Weights of a small mixture-of-experts language model, trained from scratch on English Wikipedia.
Size: 10 layers, width 256, vocabulary 30371, 33.8M parameters.
Experts: 352 SwiGLU neurons an expert, 1 pick a token.
Training: a variant of Adam for the experts, 700M tokens, 10674 steps.
Below are experts of layer 6 (counted from 0) of a mixture-of-experts language model. Rows are named router (the router's row for the expert), gate (a neuron's input weights, with its number), up (a neuron's input weights, with its number), down (a neuron's output weights, with its number) and show model dimensions 0-255. Each number is 200 + 30 x the weight over its row's rms, rounded and kept within 0 to 999.
Before each expert's rows: "gets" lists some tokens that make up at least twice as much of what it gets as of all text; "comes before" lists some tokens at least twice as common just after its tokens as in all text. This comes from a sample of Wikipedia text that the model never trained on. Tokens count by the router's weight.

# expert 3
gets: " was", " is", " as", " that", " were", " are"
comes before: " a", " the", " to", " by", " in", " as"
router,164,176,201,175,274,205,185,194,196,222,214,182,227,197,191,185,241,237,204,186,174,195,166,181,217,197,215,183,196,232,213,208,232,203,154,212,142,206,201,219,224,178,205,237,179,184,147,192,206,183,244,228,201,119,232,168,218,180,194,199,215,213,201,183,262,193,214,169,188,239,226,251,173,133,211,145,226,202,246,241,247,176,226,188,205,128,198,213,242,205,196,221,222,248,241,155,151,211,235,194,212,173,200,235,188,182,238,184,167,220,211,236,197,155,234,169,196,178,193,165,192,139,145,177,302,124,175,228,197,169,213,199,200,244,222,174,157,234,205,166,174,212,136,212,222,211,172,194,195,169,186,191,168,193,232,175,190,211,212,207,223,257,152,210,157,206,184,194,152,204,171,214,128,168,178,210,198,197,185,209,182,243,227,226,214,188,181,204,144,183,215,264,191,187,237,189,222,257,236,221,199,163,221,192,185,276,226,234,243,195,183,204,233,149,228,223,203,183,208,217,184,155,175,174,223,182,168,240,208,193,211,185,187,195,232,189,227,236,148,244,240,186,208,185,200,204,220,240,248,150,158,190,221,220,200,243
gate3,200,179,163,198,179,209,174,193,162,196,236,203,200,228,226,206,144,182,221,235,191,180,210,203,154,271,217,219,275,232,204,188,213,238,204,232,136,239,212,176,178,212,194,141,174,150,197,206,198,165,204,201,189,139,224,166,211,191,193,232,237,201,198,230,237,239,171,246,236,202,182,220,184,129,228,146,161,219,190,210,215,170,168,186,232,203,200,235,239,162,160,209,204,253,213,205,240,218,279,230,214,152,189,194,141,246,238,233,226,166,211,217,202,239,184,209,225,204,178,216,164,187,183,163,160,231,200,216,226,215,160,170,175,89,215,210,244,226,178,189,223,181,216,186,215,210,174,285,199,211,219,190,208,187,201,222,234,221,214,228,171,174,187,157,239,206,204,233,192,180,232,195,210,220,212,223,230,192,222,191,222,188,174,226,206,241,177,226,183,187,202,208,189,171,217,246,226,213,187,230,169,235,235,202,174,225,185,209,207,190,188,178,225,186,212,116,217,222,164,227,271,147,213,167,133,204,205,197,194,184,150,212,216,195,149,147,176,207,185,233,215,165,173,162,243,158,223,180,214,190,197,264,181,257,233,173
up3,135,173,219,251,235,204,195,244,238,191,246,199,201,223,226,215,148,163,206,228,180,247,215,228,209,203,121,239,248,214,194,208,148,218,174,204,226,153,206,193,175,230,174,174,215,211,181,166,191,183,191,144,198,224,228,166,202,205,186,186,227,180,244,195,295,280,170,183,198,217,146,201,147,174,148,219,202,235,233,190,177,211,198,225,161,189,212,186,251,171,206,238,154,199,177,254,231,224,189,186,188,193,195,151,173,213,203,195,225,226,178,210,218,194,174,204,236,201,200,167,192,220,205,188,159,197,191,202,196,198,206,259,200,194,160,147,244,194,227,204,193,160,181,193,204,207,177,221,229,226,245,188,173,177,176,221,218,171,222,193,202,165,164,175,192,211,218,196,218,202,220,207,267,169,195,253,185,222,180,259,180,223,228,225,174,192,243,158,172,211,205,207,180,157,208,165,200,182,118,171,212,194,199,112,225,262,228,233,247,177,168,200,112,225,195,192,210,161,252,194,249,222,215,220,199,157,143,164,266,193,181,213,201,183,230,199,104,186,203,228,211,210,189,187,190,170,210,190,195,190,216,211,186,188,165,197
down3,218,211,205,211,223,163,201,214,219,166,226,218,247,193,211,190,209,193,166,226,139,213,180,176,268,223,204,169,181,162,207,181,231,249,197,211,197,203,163,182,230,205,205,185,185,197,168,195,204,177,237,176,224,216,129,247,204,196,208,224,160,210,209,197,176,218,200,215,189,227,200,175,220,233,176,222,183,205,208,139,254,186,213,242,204,170,194,147,170,161,202,215,163,204,154,250,215,211,254,179,202,223,169,261,260,202,152,147,221,198,158,225,276,176,160,180,238,229,241,185,179,163,176,200,162,200,158,224,223,217,131,182,216,244,206,216,193,256,252,207,268,191,138,234,194,242,202,151,220,208,203,221,233,207,168,211,224,223,185,216,220,196,149,180,207,175,249,158,260,178,203,138,175,215,187,172,175,242,109,223,190,209,231,234,208,227,234,176,169,224,192,209,218,208,163,155,168,204,224,141,253,209,243,202,200,169,174,230,218,218,194,212,220,204,186,192,172,203,234,204,220,234,190,182,194,207,181,204,165,210,168,134,183,165,140,217,196,189,231,182,225,157,212,209,228,159,213,235,199,168,191,174,204,246,256,146

# expert 15
gets: " to", " on", " for", "ed", "ing", " would"
comes before: " the", " a", " to", " his", " be", " that"
router,173,205,148,222,242,197,163,165,238,231,232,170,222,217,173,185,229,238,199,184,180,207,171,160,239,212,266,183,201,214,223,162,228,178,174,169,158,157,151,194,203,185,230,193,254,223,164,231,209,175,246,235,196,133,184,234,209,212,220,173,239,180,169,170,223,214,232,197,245,185,158,213,155,179,247,156,198,211,208,228,225,122,214,178,215,129,204,240,198,169,223,224,229,266,239,187,175,220,241,202,208,156,208,215,242,233,213,204,180,209,208,231,206,227,218,171,210,219,159,147,202,202,136,179,214,158,168,218,205,158,194,197,238,205,203,187,195,244,203,159,178,208,156,196,198,205,177,190,189,194,175,184,172,161,226,185,177,201,246,231,250,240,192,189,167,234,195,144,231,204,213,189,199,145,198,191,206,166,174,205,187,192,181,241,192,181,245,259,185,175,187,245,159,205,247,183,247,210,236,205,178,192,205,208,144,211,231,237,235,124,168,176,203,211,197,243,142,226,203,239,201,189,165,189,238,172,183,240,228,178,215,132,224,240,217,199,244,233,214,206,202,173,209,165,184,247,192,195,276,138,211,201,227,201,159,201
gate6,216,151,206,228,196,140,205,250,207,228,234,109,208,187,213,215,210,195,165,179,194,198,135,253,171,209,235,195,125,158,232,154,171,199,207,155,181,224,224,240,216,202,229,200,239,202,220,187,230,231,236,256,230,206,181,252,227,181,183,185,202,244,224,235,217,245,188,199,184,194,245,240,186,189,183,174,209,163,241,219,255,241,208,195,179,188,208,209,233,222,166,197,226,231,234,163,192,118,168,214,215,230,196,232,164,213,216,185,184,106,197,236,203,207,227,148,155,187,184,222,266,200,200,206,199,228,169,178,232,160,180,208,175,240,192,190,274,210,164,145,251,192,222,165,244,209,194,139,209,194,214,207,171,213,179,217,251,220,200,194,232,215,191,187,227,172,227,231,197,246,174,178,220,213,187,270,199,228,171,184,216,218,169,234,173,174,191,207,139,131,179,185,191,206,187,194,223,208,181,183,204,190,216,256,167,150,190,230,196,198,186,202,229,195,214,189,208,182,214,202,153,194,166,172,233,201,191,233,140,142,236,199,141,222,237,196,228,224,241,205,188,161,238,218,193,155,197,214,217,198,159,228,216,193,202,227
up6,139,205,195,211,192,240,175,170,193,233,196,188,216,255,181,188,200,138,216,207,135,181,243,227,197,181,220,177,226,179,195,218,219,206,234,190,213,278,216,198,193,173,188,232,203,185,160,224,188,229,195,154,199,187,216,240,181,177,179,185,166,256,240,181,178,225,162,216,192,122,175,225,143,183,149,225,243,213,120,187,189,151,205,187,227,211,228,218,217,202,195,167,175,176,206,169,189,230,179,240,204,202,207,196,119,187,209,246,201,284,177,156,185,187,206,169,162,190,213,193,214,184,161,189,175,170,226,196,183,180,190,212,156,170,207,264,195,134,216,202,178,145,233,270,186,252,160,209,180,248,205,217,192,203,187,282,181,186,229,167,231,181,241,178,201,154,171,195,207,239,174,225,184,184,192,210,244,162,160,199,179,214,266,204,214,170,198,206,150,211,199,177,245,233,230,150,242,220,245,238,211,217,264,195,176,236,183,196,214,211,214,183,199,188,185,210,208,143,195,217,232,179,187,225,179,148,172,198,155,170,197,198,153,206,151,186,191,197,218,216,214,220,244,187,165,210,222,248,228,214,214,207,227,252,185,150
down6,188,189,188,176,203,207,219,224,213,207,216,181,195,184,183,175,205,155,220,190,204,194,90,219,211,246,246,155,180,185,210,227,175,154,220,184,225,177,184,171,230,191,245,141,236,241,226,213,209,203,200,245,219,234,242,184,201,267,201,212,197,198,179,184,189,176,202,204,217,246,203,201,166,190,184,180,269,187,218,147,152,217,216,157,188,277,214,153,258,191,181,230,201,208,186,245,156,138,201,197,193,202,184,186,224,256,185,219,237,214,193,200,239,188,212,193,205,207,212,200,186,212,255,210,229,228,200,202,227,229,151,172,167,160,183,185,132,217,207,189,251,274,225,196,210,179,189,143,197,161,211,173,173,191,144,238,165,217,200,167,196,184,160,250,192,234,193,156,171,210,160,206,167,191,234,199,185,232,224,194,203,208,149,220,174,232,201,213,171,153,160,235,171,199,202,212,184,177,209,199,246,188,226,252,220,206,265,187,203,206,186,158,210,159,218,225,204,179,215,199,244,210,225,130,284,186,218,236,164,203,215,236,161,204,173,232,182,231,140,258,232,155,198,212,224,165,207,172,164,248,147,209,198,168,208,226

# expert 12
gets: " of", " in", " the", " by", " for", " from"
comes before: " the", " a", " his", " this", " their", " an"
router,144,184,160,168,237,157,165,172,227,271,248,180,189,157,199,200,204,216,252,230,142,168,191,232,215,163,232,179,202,221,162,162,240,141,215,179,191,183,156,194,187,191,203,242,264,174,181,235,208,148,227,224,233,177,230,183,225,170,198,171,199,190,212,226,211,183,256,170,239,186,188,225,190,176,193,198,236,220,206,256,257,164,220,217,211,163,207,173,242,224,153,211,226,228,182,196,185,218,190,177,239,196,192,229,218,184,257,185,206,187,252,226,222,204,204,176,240,145,176,162,185,215,181,195,243,132,178,207,219,166,231,206,213,232,193,166,183,224,189,188,185,212,202,183,249,232,189,166,153,215,184,209,141,132,271,159,179,232,264,205,188,237,164,232,168,217,176,168,176,217,222,233,170,192,212,203,146,186,182,170,222,244,227,245,189,206,173,224,174,178,139,225,175,202,239,186,178,240,237,220,189,175,233,220,159,187,200,241,252,146,190,193,219,172,251,215,197,172,184,254,181,220,184,180,243,179,206,223,224,155,222,183,218,231,209,197,252,256,185,243,218,184,168,169,196,244,154,198,206,189,197,202,238,201,172,189
gate3,189,219,105,206,198,241,205,174,183,214,215,165,262,189,211,203,195,210,162,160,213,192,181,233,186,212,224,202,243,196,193,212,241,230,214,179,198,239,202,188,236,209,195,202,187,206,202,161,171,141,183,234,264,177,227,189,234,222,164,173,148,178,186,249,229,219,171,164,196,142,175,185,208,140,234,195,197,214,195,258,237,218,185,188,222,205,204,159,241,142,156,215,176,270,198,195,219,248,237,208,239,170,240,185,162,204,232,173,199,187,225,195,193,253,204,239,204,161,196,197,185,174,219,185,231,252,225,264,253,226,180,170,192,229,170,242,164,214,203,209,195,228,191,187,235,185,182,263,221,133,184,200,197,235,186,265,229,218,236,178,210,173,199,199,211,180,196,243,168,196,186,269,213,256,200,262,157,168,189,158,259,150,174,223,161,193,220,198,238,165,197,205,176,236,250,227,215,202,193,176,135,243,189,223,171,244,175,183,179,198,215,189,225,155,217,193,218,148,167,211,211,173,237,196,156,157,178,217,179,204,195,160,187,221,172,251,181,164,184,237,216,229,186,165,250,221,200,167,241,191,201,201,168,187,168,214
up3,194,250,203,233,198,161,212,209,226,228,219,208,204,205,220,180,230,203,170,212,206,211,225,260,220,216,252,227,271,215,195,184,131,228,218,191,210,146,205,204,175,184,188,186,178,192,199,143,166,207,210,131,184,181,192,158,215,188,215,218,166,199,216,199,235,260,176,242,186,165,131,178,140,220,161,234,256,178,205,225,214,202,173,244,225,206,157,175,271,138,253,208,155,203,166,181,240,209,235,184,137,208,241,165,130,237,203,210,221,194,175,213,174,165,150,228,228,174,191,222,183,200,212,205,212,156,211,238,236,209,265,235,174,197,213,207,248,173,270,243,176,182,189,189,189,239,179,189,167,153,228,226,153,181,176,206,225,133,208,227,245,199,215,177,222,189,222,165,193,211,193,185,232,194,206,210,151,170,200,232,172,196,252,219,193,202,187,106,210,204,237,206,193,218,230,163,225,213,164,192,179,201,176,171,240,183,184,166,198,188,212,184,215,177,136,204,208,181,207,203,228,213,233,196,167,203,240,125,183,197,156,170,192,153,202,223,169,223,143,202,259,211,204,169,226,212,193,239,234,205,197,187,185,188,176,205
down3,168,215,153,162,265,202,209,240,222,148,211,210,209,212,192,192,191,190,186,219,176,259,216,182,215,244,162,223,250,243,143,185,239,252,207,175,170,193,230,212,252,202,199,182,228,173,224,219,210,194,249,169,205,151,161,244,166,162,208,226,235,236,222,165,219,218,252,242,225,214,184,246,175,194,182,209,147,187,190,215,247,213,156,221,186,222,210,227,168,167,206,194,231,197,172,196,275,218,176,181,201,164,183,235,168,226,152,184,211,192,192,180,153,180,103,214,212,234,164,272,188,173,131,226,214,215,150,165,182,176,190,227,249,223,255,181,176,219,195,160,232,213,180,174,160,219,201,221,152,187,176,193,210,194,173,166,152,190,187,226,187,240,188,148,195,228,234,163,190,221,227,216,227,180,207,181,200,224,212,220,165,229,233,180,262,213,231,144,183,189,206,213,194,209,163,187,180,199,237,194,229,221,217,223,218,166,237,179,192,195,186,227,183,212,207,196,191,197,219,217,242,222,155,166,232,201,184,207,215,164,261,156,150,172,184,151,238,190,171,187,197,155,200,161,179,250,209,175,166,214,240,151,182,253,257,232